From a checkpoint of a small mixture-of-experts model trained on Wikipedia: 6957 steps.
Below are experts of layer 3 (counted from 0) of a mixture-of-experts language model. Rows are named up (a neuron's input weights, with its number) and show model dimensions 128-191. Each number is 200 + 30 x the weight over its row's rms, rounded and kept within 0 to 999.
Before each expert's rows: "gets" lists some tokens that make up at least twice as much of what it gets as of all text; "comes after" lists some tokens at least twice as common just before its tokens as in all text. This comes from a sample of Wikipedia text that the model never trained on. Tokens count by the router's weight.

# expert 5
gets: " ", " the", " and", " The", " \"", " B"
comes after: " |", " of", ";", "°", "N", " University"
up0,182,216,249,192,210,200,187,187,218,209,223,145,205,221,180,127,229,221,184,162,219,183,209,151,198,193,213,209,178,211,258,174,222,204,241,160,148,246,191,196,164,177,214,181,243,228,172,175,174,206,171,226,208,168,183,216,201,231,193,230,200,249,217,126
up1,209,167,218,225,213,207,234,259,224,239,184,224,204,179,221,160,154,194,204,211,196,233,150,209,188,174,228,194,184,197,210,179,179,183,207,175,152,190,309,181,214,240,241,239,180,173,202,196,198,179,191,202,213,197,138,214,164,225,169,232,221,222,206,176
up2,260,204,231,262,164,198,191,239,161,230,174,215,152,263,186,227,238,192,231,174,195,211,175,211,211,196,220,221,197,118,181,159,170,187,188,159,234,180,200,197,224,193,199,218,164,197,203,173,184,193,129,176,208,181,194,209,220,180,205,181,165,179,202,150
up3,214,268,205,206,237,172,177,167,181,236,184,179,218,215,117,222,218,228,199,208,195,142,198,176,192,184,209,137,184,205,149,209,241,214,215,188,171,159,232,182,212,170,197,199,196,204,182,227,192,215,205,196,221,188,209,176,225,197,148,187,193,229,148,151
up4,249,227,211,220,192,198,204,176,178,196,205,178,213,211,226,214,244,178,197,83,234,109,182,237,230,208,178,232,188,109,218,181,193,196,217,142,164,173,188,195,189,211,248,240,182,208,224,236,174,240,227,229,186,167,170,210,195,149,195,209,193,201,172,128
up5,217,165,209,242,232,258,214,214,175,183,177,183,260,229,225,179,206,191,170,216,206,190,175,253,217,206,177,199,225,198,266,242,156,255,209,169,205,188,220,193,210,209,215,187,166,198,204,192,184,202,192,219,235,158,172,224,147,208,218,188,184,210,211,202
up6,197,189,243,160,181,216,176,215,227,255,191,207,224,143,96,169,163,197,206,188,197,232,218,200,202,164,217,136,214,226,210,233,240,186,224,163,217,233,169,201,246,226,215,202,229,191,228,167,169,171,196,195,235,231,159,210,252,245,199,183,240,199,165,129
up7,205,224,195,205,213,272,201,210,205,182,149,199,210,199,237,181,140,180,207,170,134,223,230,254,242,203,235,124,173,204,185,213,250,187,230,237,162,143,232,266,261,190,223,185,175,216,230,169,219,166,196,199,248,170,174,163,146,190,148,172,218,182,219,167
up8,197,195,164,208,246,232,174,173,151,191,182,142,211,173,168,203,178,221,198,174,181,168,171,199,208,94,188,183,167,232,190,213,186,170,240,242,190,132,206,244,256,223,233,214,158,187,203,203,171,191,209,235,243,197,186,166,188,202,234,230,173,211,185,162
up9,147,170,208,161,210,251,194,193,238,247,189,197,205,175,119,207,150,268,196,205,222,251,222,176,178,204,247,161,178,190,245,186,171,210,210,230,184,199,189,220,261,224,218,208,190,190,185,177,183,236,145,219,242,171,160,237,183,184,189,224,217,178,158,219
up10,172,203,205,261,187,232,159,222,194,246,138,212,192,260,169,212,188,233,207,184,155,153,164,264,228,146,242,153,237,224,127,208,198,215,295,209,137,206,199,182,201,210,184,193,216,201,237,194,216,236,224,194,243,213,203,209,217,159,162,111,207,212,158,192
up11,230,238,215,217,225,219,175,195,193,247,207,224,214,222,197,154,213,207,159,195,221,203,195,173,193,177,201,108,259,199,131,245,259,201,203,210,183,179,195,187,183,192,199,184,182,126,166,193,199,209,199,200,236,208,223,211,177,140,231,243,224,170,159,189
up12,209,219,206,232,220,239,209,213,189,233,155,190,198,169,155,173,187,177,183,221,232,153,195,150,223,179,223,168,196,177,259,153,215,188,234,194,211,154,196,255,210,211,218,197,160,178,179,293,193,208,171,227,209,163,223,236,228,186,255,212,189,258,187,154
up13,182,173,217,209,246,219,189,279,138,214,181,158,238,218,184,225,162,233,184,205,196,206,219,202,219,201,235,207,172,231,213,195,176,196,239,197,178,140,223,247,162,206,206,203,205,196,170,220,233,234,251,190,245,227,178,168,174,250,145,204,182,166,190,227
up14,189,203,178,213,245,216,185,235,191,190,195,221,227,182,196,185,204,219,178,164,244,189,208,219,146,188,165,218,231,168,183,184,171,231,237,151,156,212,189,173,193,256,201,194,170,201,242,130,227,264,204,238,201,136,196,214,243,238,226,196,166,209,191,141
up15,245,208,243,233,191,166,194,224,179,241,230,157,186,220,180,222,260,247,164,219,232,163,209,155,228,209,206,231,141,190,138,175,175,192,276,231,184,199,189,210,183,178,225,206,175,217,184,221,139,211,146,244,159,219,188,254,185,148,196,221,193,219,210,170

# expert 1
gets: "4", " a", "2", "5", "-", " ("
comes after: " ", "1", " (", "'", " \"", "\""
up14,194,184,192,226,193,215,191,192,200,165,182,226,203,219,208,183,199,203,242,215,164,149,194,182,207,189,196,162,159,218,198,255,209,182,196,178,205,204,180,191,154,205,235,202,175,167,194,208,204,229,152,206,271,213,198,238,209,185,243,183,153,254,158,202
up15,232,216,189,236,173,189,151,201,180,192,195,194,228,219,160,175,160,215,198,161,231,170,166,210,184,178,199,169,205,205,254,163,187,217,246,131,180,178,188,207,211,209,208,219,170,253,184,249,209,221,181,194,225,175,196,207,181,218,194,203,164,189,210,165
up16,245,207,219,219,210,223,184,178,145,195,150,237,202,231,197,199,197,226,218,208,186,210,178,174,231,150,243,206,204,121,207,167,235,168,189,158,185,188,202,206,215,165,220,185,171,219,238,205,176,208,243,243,256,153,215,276,217,216,141,223,195,191,249,204
up17,183,191,233,188,212,196,151,200,176,189,234,218,202,194,164,180,187,169,201,178,215,225,219,198,164,165,179,237,151,196,212,245,200,205,185,192,216,190,218,189,205,175,201,223,188,204,218,220,198,194,182,225,173,205,174,219,191,176,179,237,243,205,215,228
up18,190,249,156,177,222,208,160,223,217,180,173,196,177,213,166,177,236,249,211,196,228,117,202,212,249,147,163,217,156,235,249,235,185,159,221,214,203,190,235,237,197,163,206,232,219,199,210,268,188,208,175,197,215,176,159,214,150,189,193,199,153,204,219,214
up19,175,184,197,216,181,237,206,193,186,207,184,211,191,230,184,172,218,215,178,208,188,145,191,214,216,205,184,201,194,170,139,283,172,225,196,167,173,175,199,191,238,210,236,241,153,192,189,186,199,176,181,284,211,142,179,236,166,173,185,205,245,219,170,200
up20,221,231,182,248,262,222,156,162,172,213,215,227,246,236,201,158,154,202,160,188,182,231,176,169,244,170,233,194,205,164,281,208,240,206,196,197,183,183,224,244,193,191,181,211,163,160,222,217,204,148,203,199,219,201,245,200,167,207,135,193,126,187,185,199
up21,210,239,220,245,234,237,174,232,218,235,191,168,208,255,195,164,155,215,151,200,225,192,126,189,184,179,185,210,164,183,201,218,224,210,196,216,205,181,238,237,247,208,243,192,236,178,211,182,245,149,238,224,262,189,234,199,252,168,177,180,172,182,180,216
up22,267,173,193,252,166,162,193,144,125,218,203,184,235,212,218,218,217,229,188,195,204,244,210,211,130,189,176,205,149,173,229,200,172,215,219,157,184,125,220,157,232,249,226,214,178,184,202,320,158,236,181,161,168,204,173,206,196,204,202,184,179,227,241,181
up23,175,231,220,207,211,273,212,213,221,177,188,186,203,206,195,200,187,201,171,175,181,153,212,174,212,201,240,192,165,172,188,258,301,221,182,174,212,171,193,183,189,215,219,175,142,166,206,197,251,164,187,189,162,214,243,154,230,233,191,230,219,239,181,201
up24,162,198,178,159,192,206,169,212,204,247,146,203,173,195,195,195,161,308,215,210,172,211,161,201,205,172,178,226,214,217,180,234,200,217,256,166,172,179,213,185,174,200,249,230,235,209,248,207,185,226,180,197,194,215,203,180,224,216,184,240,193,231,202,186
up25,223,206,195,242,156,216,229,213,185,192,200,139,215,240,128,204,219,240,183,208,184,244,200,215,235,207,220,223,237,193,201,198,171,206,280,204,149,182,151,184,232,193,229,219,203,212,169,157,184,213,168,227,195,144,155,194,157,202,180,181,218,217,222,188
up26,183,180,177,193,225,194,184,183,185,180,154,178,204,175,219,231,206,194,222,168,142,227,184,166,215,220,200,172,174,190,269,158,147,208,216,186,172,144,228,174,220,217,264,220,166,213,202,261,176,197,190,243,228,197,177,201,226,239,199,138,177,231,208,219
up27,203,196,169,201,200,217,158,220,178,193,199,157,161,190,158,207,172,196,164,211,161,182,181,141,187,199,218,142,149,182,264,220,195,239,231,161,198,205,212,207,212,195,259,145,203,195,169,246,240,151,208,211,217,221,209,187,226,229,167,208,169,268,179,253
up28,223,208,263,187,207,176,191,210,201,234,195,168,156,204,192,208,195,177,219,171,137,225,228,175,135,144,214,186,191,192,167,201,268,223,187,216,245,166,201,229,179,209,207,224,211,117,172,181,270,167,203,174,237,205,206,138,169,182,171,235,171,254,162,190
up29,191,203,240,149,179,205,221,193,248,155,201,219,194,211,185,230,250,196,230,186,166,250,237,206,184,216,203,143,196,205,200,211,189,197,222,198,232,172,174,243,215,199,199,197,169,228,193,202,177,200,160,233,221,180,174,158,153,221,214,202,232,242,161,173

# expert 15
gets: "0", "3", "\n", "8", ")", "."
comes after: "0", "3", "8", "2", "4", "7"
up14,233,168,199,156,181,210,172,201,228,212,179,204,204,207,211,158,176,226,199,203,185,269,247,172,193,200,215,120,210,203,215,184,205,183,194,181,186,160,253,192,153,233,239,256,212,247,216,236,184,235,188,203,224,193,204,186,202,191,212,182,150,185,184,251
up15,201,212,210,183,231,230,156,198,126,194,185,127,235,279,170,187,188,196,159,127,211,231,204,198,212,193,246,202,189,203,274,213,223,194,199,171,192,199,177,218,220,172,181,175,181,146,194,240,203,223,192,201,191,246,176,222,217,166,181,264,179,156,239,163
up16,229,186,192,222,136,140,195,187,158,213,218,246,200,228,207,196,149,219,165,195,202,210,213,205,239,165,207,176,229,214,228,242,239,162,278,192,183,188,251,158,122,189,223,180,204,204,140,184,195,182,230,181,192,205,205,238,176,192,139,156,202,199,190,221
up17,270,179,204,199,223,219,206,239,196,246,179,189,140,191,200,165,181,176,129,174,215,176,132,176,237,220,246,193,198,155,184,154,215,176,213,222,155,186,277,193,218,220,231,165,157,206,199,194,195,145,199,257,174,197,165,244,217,204,158,189,158,184,197,168
up18,287,148,215,178,261,165,211,181,116,223,195,177,188,212,243,222,192,202,217,184,189,184,178,183,191,181,184,246,182,213,229,227,203,197,260,186,224,172,197,169,210,213,240,232,184,233,193,211,207,182,193,202,194,203,184,163,234,178,157,187,138,180,161,217
up19,139,230,254,218,127,235,220,241,171,219,159,229,147,180,226,200,161,211,165,209,210,156,129,151,186,168,197,170,151,235,185,139,187,188,237,214,190,160,208,173,179,191,203,252,174,219,190,184,215,220,189,219,230,200,161,221,243,179,232,154,175,203,187,176
up20,205,228,232,240,241,155,191,199,273,220,185,192,202,227,123,195,255,191,194,172,214,185,196,206,209,154,219,220,183,206,150,181,250,200,238,236,156,206,207,158,168,209,179,172,230,155,216,197,170,208,192,148,197,225,227,213,223,183,220,164,195,178,190,206
up21,163,200,240,194,162,196,208,223,182,219,184,196,184,207,206,138,235,190,210,147,220,185,201,198,207,178,185,221,188,183,200,175,225,236,197,215,180,183,173,231,233,216,204,172,197,212,167,213,197,203,181,181,181,198,184,258,211,224,197,200,254,282,243,198
up22,214,224,195,173,249,237,184,182,224,195,189,191,204,194,221,217,221,233,168,141,151,194,160,190,189,165,248,192,165,172,244,171,241,241,231,170,142,236,189,212,237,180,189,203,183,210,196,244,241,188,222,237,201,165,229,215,174,244,196,182,187,217,211,185
up23,182,239,215,193,177,251,189,217,241,224,200,223,157,252,168,188,236,200,115,189,139,138,192,236,201,176,261,118,194,166,172,188,267,176,189,217,190,185,192,274,218,177,260,242,199,245,236,214,273,198,220,189,180,222,190,229,180,183,210,181,223,194,139,233
up24,207,170,203,185,219,195,155,178,179,173,183,208,206,211,152,248,213,214,208,146,211,257,206,194,173,207,248,177,209,210,210,165,194,180,207,185,238,181,197,247,146,229,226,165,249,237,195,215,187,278,204,226,228,219,171,228,269,201,177,165,173,154,208,229
up25,151,201,187,210,146,196,158,191,197,207,151,193,228,233,205,211,211,214,236,251,186,231,182,223,162,176,225,202,222,254,142,216,164,199,177,187,168,218,252,152,191,178,256,177,182,208,229,185,149,246,187,210,261,201,208,182,211,164,157,239,188,151,201,210
up26,258,209,229,145,186,200,178,200,220,196,194,240,198,251,206,188,184,225,199,138,213,223,150,202,179,203,221,137,192,170,229,159,231,198,238,206,149,199,225,236,203,194,228,205,165,184,259,243,233,206,187,203,244,165,186,150,194,237,207,177,212,217,254,201
up27,243,209,211,208,176,175,181,171,185,239,195,240,227,184,230,143,172,254,167,262,217,210,166,198,192,163,236,193,169,199,212,226,285,207,206,178,209,208,171,175,169,202,248,214,202,213,208,220,218,238,212,180,209,206,231,192,207,220,226,236,135,213,216,224
up28,165,231,184,171,180,183,192,210,183,205,199,188,230,201,165,176,205,205,204,190,196,178,190,177,214,183,208,138,185,237,235,162,239,185,229,209,229,211,209,180,154,196,230,208,161,187,259,235,233,224,226,165,196,172,252,161,205,197,220,154,186,205,157,173
up29,256,177,163,210,162,218,243,186,177,209,199,159,173,246,150,172,217,175,178,182,234,183,188,251,181,185,190,158,167,194,216,230,152,203,207,225,225,244,179,151,292,181,247,179,194,214,172,207,230,217,185,206,210,224,163,213,160,199,172,250,229,223,222,166

# expert 7
gets: " |", " the", "==", "|", " The", " his"
comes after: "\n", " of", " in", " for", " as", " on"
up0,204,205,193,164,245,240,177,222,212,199,179,172,261,205,220,225,175,216,192,175,202,285,229,205,178,206,245,187,221,183,114,166,216,200,210,227,192,252,168,188,222,209,174,160,166,174,168,179,219,142,175,222,220,160,245,265,229,223,203,199,241,214,169,219
up1,206,158,224,164,175,157,253,174,230,203,187,176,171,162,160,172,213,230,183,223,190,216,177,217,199,235,196,176,178,182,222,131,191,208,222,194,198,195,178,217,210,234,210,212,189,195,160,207,177,199,226,221,160,207,181,239,155,219,168,188,189,183,204,171
up2,222,176,166,172,175,228,192,189,193,246,129,201,214,168,170,202,183,219,171,173,217,148,194,208,196,216,186,211,184,153,241,203,257,282,194,236,166,220,191,179,227,267,199,223,176,217,228,204,195,221,175,216,175,185,210,181,177,220,170,228,191,199,152,148
up3,250,204,210,188,263,178,189,161,152,209,251,187,151,148,168,199,198,184,206,204,259,194,253,147,175,197,183,251,193,238,222,226,217,202,223,185,153,233,203,264,215,235,174,176,188,142,214,186,153,287,201,275,186,154,161,211,240,222,221,278,205,214,188,195
up4,203,252,178,207,207,203,181,152,193,235,211,192,182,284,223,146,234,233,182,222,220,168,84,240,181,207,204,174,218,232,170,214,220,192,223,181,145,131,222,229,159,190,190,178,209,179,184,238,165,193,226,186,221,202,240,192,195,183,236,263,174,164,171,193
up5,196,194,235,208,193,165,245,232,132,249,226,198,218,187,210,166,155,248,130,174,195,209,187,208,159,175,197,253,178,210,227,192,237,235,232,192,190,242,212,261,207,182,203,235,212,216,197,127,268,220,233,193,227,230,153,180,212,248,206,212,203,190,236,166
up6,184,150,157,214,217,188,202,230,210,185,199,211,199,236,140,152,224,241,209,209,220,281,234,239,210,212,174,238,216,236,238,173,192,177,230,166,212,240,133,235,207,156,188,222,241,260,223,161,185,244,193,182,214,205,213,215,159,211,157,186,160,259,212,201
up7,168,174,228,227,211,238,170,191,214,256,161,221,200,200,215,171,130,178,164,190,186,165,174,181,198,187,217,181,220,206,218,132,265,184,199,189,212,189,174,204,184,140,258,205,223,190,252,196,274,187,187,181,256,221,219,190,203,230,253,157,189,178,128,216
up8,200,208,220,178,215,214,185,219,204,174,168,201,244,201,148,234,201,186,179,200,243,205,226,160,150,140,175,157,126,199,191,243,278,130,219,200,233,155,176,184,233,194,168,249,146,152,180,208,189,203,209,200,216,200,243,241,239,151,207,211,155,232,228,150
up9,138,154,257,183,151,235,221,182,163,212,195,225,156,221,244,162,165,213,171,213,205,175,149,156,211,225,196,221,202,190,209,207,237,195,206,174,191,174,253,183,163,220,273,210,168,170,237,199,229,172,184,209,240,192,190,156,201,230,198,250,159,169,118,212
up10,199,217,198,241,226,186,177,257,208,195,197,226,192,250,180,177,183,193,135,178,254,231,195,254,163,179,182,169,222,150,228,129,185,208,212,151,201,219,164,203,150,157,198,155,200,246,164,275,209,235,202,182,168,242,175,241,171,205,218,216,136,228,182,163
up11,223,211,131,216,166,211,204,170,127,218,216,188,169,256,245,248,221,199,149,197,238,188,201,235,170,175,210,244,181,160,188,218,182,203,202,119,246,194,208,179,228,249,223,161,195,237,205,180,172,207,224,234,196,173,176,109,184,183,154,169,227,206,185,222
up12,224,214,190,181,215,211,153,183,201,213,175,235,247,178,187,232,139,222,211,193,199,170,166,179,251,208,219,139,225,151,192,195,129,211,168,235,171,208,203,157,272,239,260,181,232,227,233,219,157,238,202,210,184,170,175,232,149,225,148,184,266,171,135,162
up13,232,196,192,221,232,209,234,220,209,241,195,194,193,240,182,206,141,188,151,215,169,209,191,240,181,170,186,189,228,134,202,214,267,225,206,203,266,254,183,211,198,139,207,241,230,172,170,179,245,225,184,156,161,212,187,209,193,185,225,170,159,226,198,210
up14,167,200,209,140,221,189,156,222,231,225,249,222,225,168,207,217,178,192,159,237,177,217,248,159,172,162,186,241,187,284,204,219,282,220,214,146,180,205,142,232,197,243,192,236,220,135,233,143,226,218,178,183,246,204,236,223,196,214,189,197,196,215,204,177
up15,234,193,202,243,180,165,236,186,206,159,140,205,213,201,216,153,183,215,201,256,167,198,199,218,225,191,184,179,200,261,274,151,254,204,221,168,229,176,192,222,164,179,203,176,268,215,242,231,184,199,201,208,230,191,204,149,154,206,203,208,165,161,173,209

# expert 4
gets: "1", " ", "0", "2", "==", " League"
comes after: " ", "2", " |", " F", " No", " f"
up0,189,209,193,254,205,165,197,182,242,201,163,190,219,243,170,160,233,191,193,205,187,135,177,201,164,116,216,125,195,205,233,254,232,242,290,214,195,201,237,159,182,204,197,224,212,196,197,209,212,204,215,183,220,210,188,186,223,197,155,265,213,170,189,227
up1,252,203,179,264,167,173,216,253,146,173,196,191,209,207,201,179,204,178,137,138,185,249,206,232,182,195,250,191,197,186,185,202,198,205,167,174,232,214,271,180,246,208,242,174,233,231,234,240,217,193,201,286,196,170,188,186,204,249,193,186,236,181,205,159
up2,204,235,211,220,219,202,206,187,230,207,214,202,183,207,191,118,202,227,116,253,210,196,166,171,272,187,269,179,200,189,211,213,224,156,208,227,181,225,219,176,179,229,205,180,183,183,161,202,153,180,223,234,185,184,250,153,214,214,260,230,205,205,220,193
up3,172,246,220,320,193,181,179,274,200,268,194,267,211,232,203,120,198,214,182,144,191,138,192,225,172,152,187,182,179,178,117,221,231,188,187,173,205,198,203,207,203,222,172,190,198,188,207,172,213,175,246,192,194,192,178,158,219,244,170,208,160,164,235,168
up4,202,226,210,164,205,178,190,220,176,178,217,181,207,186,167,214,189,266,177,184,228,281,217,191,198,214,233,239,195,167,201,219,159,205,245,161,198,193,215,196,200,191,255,189,191,185,192,222,195,192,164,212,209,231,198,199,122,223,231,221,209,193,217,193
up5,208,227,153,196,224,199,177,166,226,239,176,188,158,179,159,182,207,203,215,236,193,215,185,210,199,202,225,164,235,276,246,172,204,166,233,198,220,194,170,216,176,182,205,195,163,205,171,237,212,167,211,213,235,143,223,206,229,130,220,194,200,226,225,173
up6,177,169,183,276,202,181,159,255,195,218,192,219,188,175,195,250,201,171,131,184,205,160,232,226,168,146,146,169,229,158,204,213,186,248,173,254,243,188,208,184,164,232,183,191,146,200,195,178,220,225,183,205,203,217,190,197,174,152,227,210,215,202,202,180
up7,206,170,213,248,207,273,174,246,218,216,214,175,227,226,207,164,219,177,199,207,182,207,229,245,207,165,223,157,164,170,222,265,235,230,196,185,236,228,213,226,194,191,198,189,227,220,170,213,192,189,191,219,223,163,213,233,190,196,187,133,191,179,231,212
up8,235,216,250,228,145,218,169,179,202,169,210,214,231,210,200,167,222,216,139,229,241,249,195,220,223,179,239,216,148,204,216,215,235,223,231,176,203,157,220,205,212,206,192,203,200,166,237,223,201,160,205,218,226,166,171,169,146,185,109,216,195,194,235,144
up9,173,209,172,212,200,186,168,177,192,201,157,228,158,199,168,189,186,264,152,176,191,249,184,224,166,187,208,145,224,244,192,160,207,203,242,206,218,152,175,209,197,188,219,147,241,236,158,197,161,188,239,222,143,190,250,236,193,208,247,222,162,225,253,228
up10,156,186,163,214,208,183,200,228,202,199,168,193,156,274,211,190,247,218,200,180,173,218,235,212,230,170,196,166,231,237,194,206,224,170,197,124,154,205,229,229,190,278,205,173,174,246,193,191,152,191,179,207,200,194,179,212,166,174,208,189,185,211,235,190
up11,172,203,227,197,183,209,204,183,117,173,203,190,234,238,224,125,153,212,178,202,219,204,251,219,169,218,233,186,261,215,222,165,288,268,180,209,131,224,216,222,227,208,198,166,165,218,249,186,251,175,166,197,227,159,171,177,155,226,208,208,244,187,107,171
up12,210,200,163,211,202,207,185,227,187,236,163,171,240,223,171,199,200,226,186,186,168,157,192,182,193,219,202,185,140,225,204,252,234,285,229,166,188,202,256,218,236,192,226,203,180,248,178,191,206,134,227,226,170,199,213,226,172,176,164,212,188,169,188,231
up13,167,184,194,139,217,177,224,180,196,226,179,268,232,196,204,206,126,205,230,213,165,201,209,130,167,180,218,181,231,191,217,265,225,189,230,166,163,224,153,224,217,192,170,170,164,217,163,223,255,228,166,207,243,164,215,202,199,199,168,183,218,229,183,179
up14,188,173,208,194,177,176,235,203,212,178,191,222,221,257,202,201,217,226,186,181,206,158,259,201,235,162,168,243,222,227,239,168,224,216,258,196,159,193,185,206,215,220,168,145,217,211,183,206,260,183,187,228,205,179,182,254,111,165,197,210,234,110,204,176
up15,183,217,217,204,203,182,176,195,215,221,174,226,161,173,205,203,180,218,190,141,164,145,159,193,158,158,222,248,172,193,176,186,257,204,197,198,120,203,168,154,195,173,188,165,155,193,227,201,244,170,233,224,182,197,212,183,206,198,134,215,205,194,205,150

# expert 14
gets: "\n", ")", "D", "er", " D", "u"
comes after: " |", " T", " t", "T", "A", " N"
up14,219,157,222,242,222,157,186,170,206,181,110,208,131,121,198,171,221,257,189,197,273,179,193,200,200,179,219,234,192,187,188,190,229,186,217,174,204,221,178,176,173,212,194,190,229,229,226,190,174,209,145,229,195,191,166,244,226,227,223,207,175,239,217,168
up15,155,232,209,166,209,192,200,220,168,242,132,247,216,182,238,187,153,178,210,188,196,190,234,179,190,184,249,151,201,213,150,211,202,179,207,218,217,149,244,200,170,275,176,178,160,219,232,206,226,205,221,213,193,168,237,166,258,236,202,169,222,190,228,179
up16,240,178,199,237,238,201,191,230,171,256,186,197,178,169,199,207,200,205,189,199,185,200,196,232,181,202,219,177,209,161,238,202,240,208,188,187,236,163,197,176,186,222,191,212,209,170,117,257,213,232,215,228,231,188,151,190,237,201,163,182,200,263,191,211
up17,196,234,200,208,261,220,177,198,181,194,206,235,196,209,185,241,214,201,169,116,215,192,231,196,175,179,251,137,239,179,174,209,229,268,196,155,225,171,233,199,222,243,207,150,216,215,245,204,254,132,201,189,157,230,288,199,163,187,248,182,144,153,223,202
up18,185,171,225,170,156,164,161,199,175,229,185,239,181,146,230,148,187,216,192,214,172,168,192,165,184,197,212,222,119,160,168,212,228,212,239,209,187,113,222,199,186,220,186,237,206,216,214,217,183,153,210,191,170,203,189,150,186,184,184,244,200,163,206,190
up19,182,207,203,195,202,221,195,225,178,169,189,149,160,180,209,255,190,227,216,179,220,184,175,187,167,183,234,230,215,191,191,227,159,175,168,147,213,231,197,155,219,212,216,230,157,205,170,250,196,243,205,195,216,178,214,245,218,191,250,237,166,175,226,206
up20,224,195,190,237,214,169,187,222,160,209,162,200,138,193,199,183,167,258,192,211,266,195,192,195,220,238,153,173,223,220,197,184,184,182,201,226,165,118,188,235,207,212,219,235,183,229,185,166,225,232,195,202,212,173,201,190,182,199,166,176,254,183,176,172
up21,199,222,263,197,223,239,226,186,207,208,200,236,208,165,177,195,208,245,162,191,256,183,202,150,163,194,217,172,172,227,141,215,200,200,211,216,187,164,197,177,207,200,227,236,197,232,249,270,157,209,186,200,238,184,196,212,236,233,245,174,161,262,171,196
up22,188,224,211,205,164,199,159,146,180,230,160,217,240,195,186,196,166,224,148,192,160,219,160,224,209,171,194,183,229,230,194,231,204,201,225,212,146,197,216,207,177,178,199,185,182,179,225,205,251,156,117,183,220,187,188,191,177,182,163,249,184,196,176,190
up23,150,212,211,215,199,190,193,185,157,163,190,194,183,209,217,220,224,214,197,183,239,168,201,167,197,174,220,225,189,211,204,168,195,148,195,147,118,208,179,229,257,175,257,204,170,192,239,190,205,176,173,226,227,216,214,157,154,208,223,141,221,214,197,167
up24,187,176,244,146,182,231,198,229,163,172,214,168,238,128,198,183,162,220,210,170,184,171,178,187,197,188,196,204,215,216,188,201,197,248,205,227,184,218,192,225,272,185,226,207,217,150,213,184,192,185,174,225,160,183,177,223,219,174,182,218,185,213,211,125
up25,179,197,258,141,128,192,168,179,219,247,220,207,216,194,173,202,205,203,227,128,187,184,192,188,216,144,232,194,207,181,178,184,200,168,232,190,153,196,207,204,213,215,224,222,171,172,199,195,177,205,179,207,230,161,169,194,219,155,149,233,198,190,173,177
up26,177,209,168,245,223,250,149,163,235,212,171,183,260,206,179,185,206,186,187,155,171,222,180,172,203,158,192,210,199,250,208,241,191,194,192,212,201,155,230,233,238,211,176,182,171,172,230,204,182,188,136,187,204,222,174,184,186,159,234,165,193,234,199,176
up27,200,215,198,237,211,172,172,212,180,261,218,199,192,199,218,171,171,227,170,213,187,210,164,152,189,128,241,183,237,206,181,267,202,172,194,194,186,186,174,248,181,224,180,217,168,193,235,245,146,205,191,247,249,185,225,253,164,212,197,173,216,186,172,212
up28,145,204,174,243,199,212,158,223,166,216,152,176,174,248,203,226,197,261,185,222,233,190,233,253,204,234,179,209,173,233,175,217,163,242,245,153,157,147,224,159,237,243,225,232,227,223,194,223,164,178,223,239,175,183,196,178,219,234,135,194,191,232,192,246
up29,171,229,226,215,210,188,190,182,258,175,202,183,198,219,139,186,215,200,184,162,214,173,191,128,177,191,222,199,181,204,164,218,199,174,207,178,224,202,151,163,237,203,172,204,236,227,243,246,187,165,189,201,228,171,223,153,228,161,169,182,158,212,205,163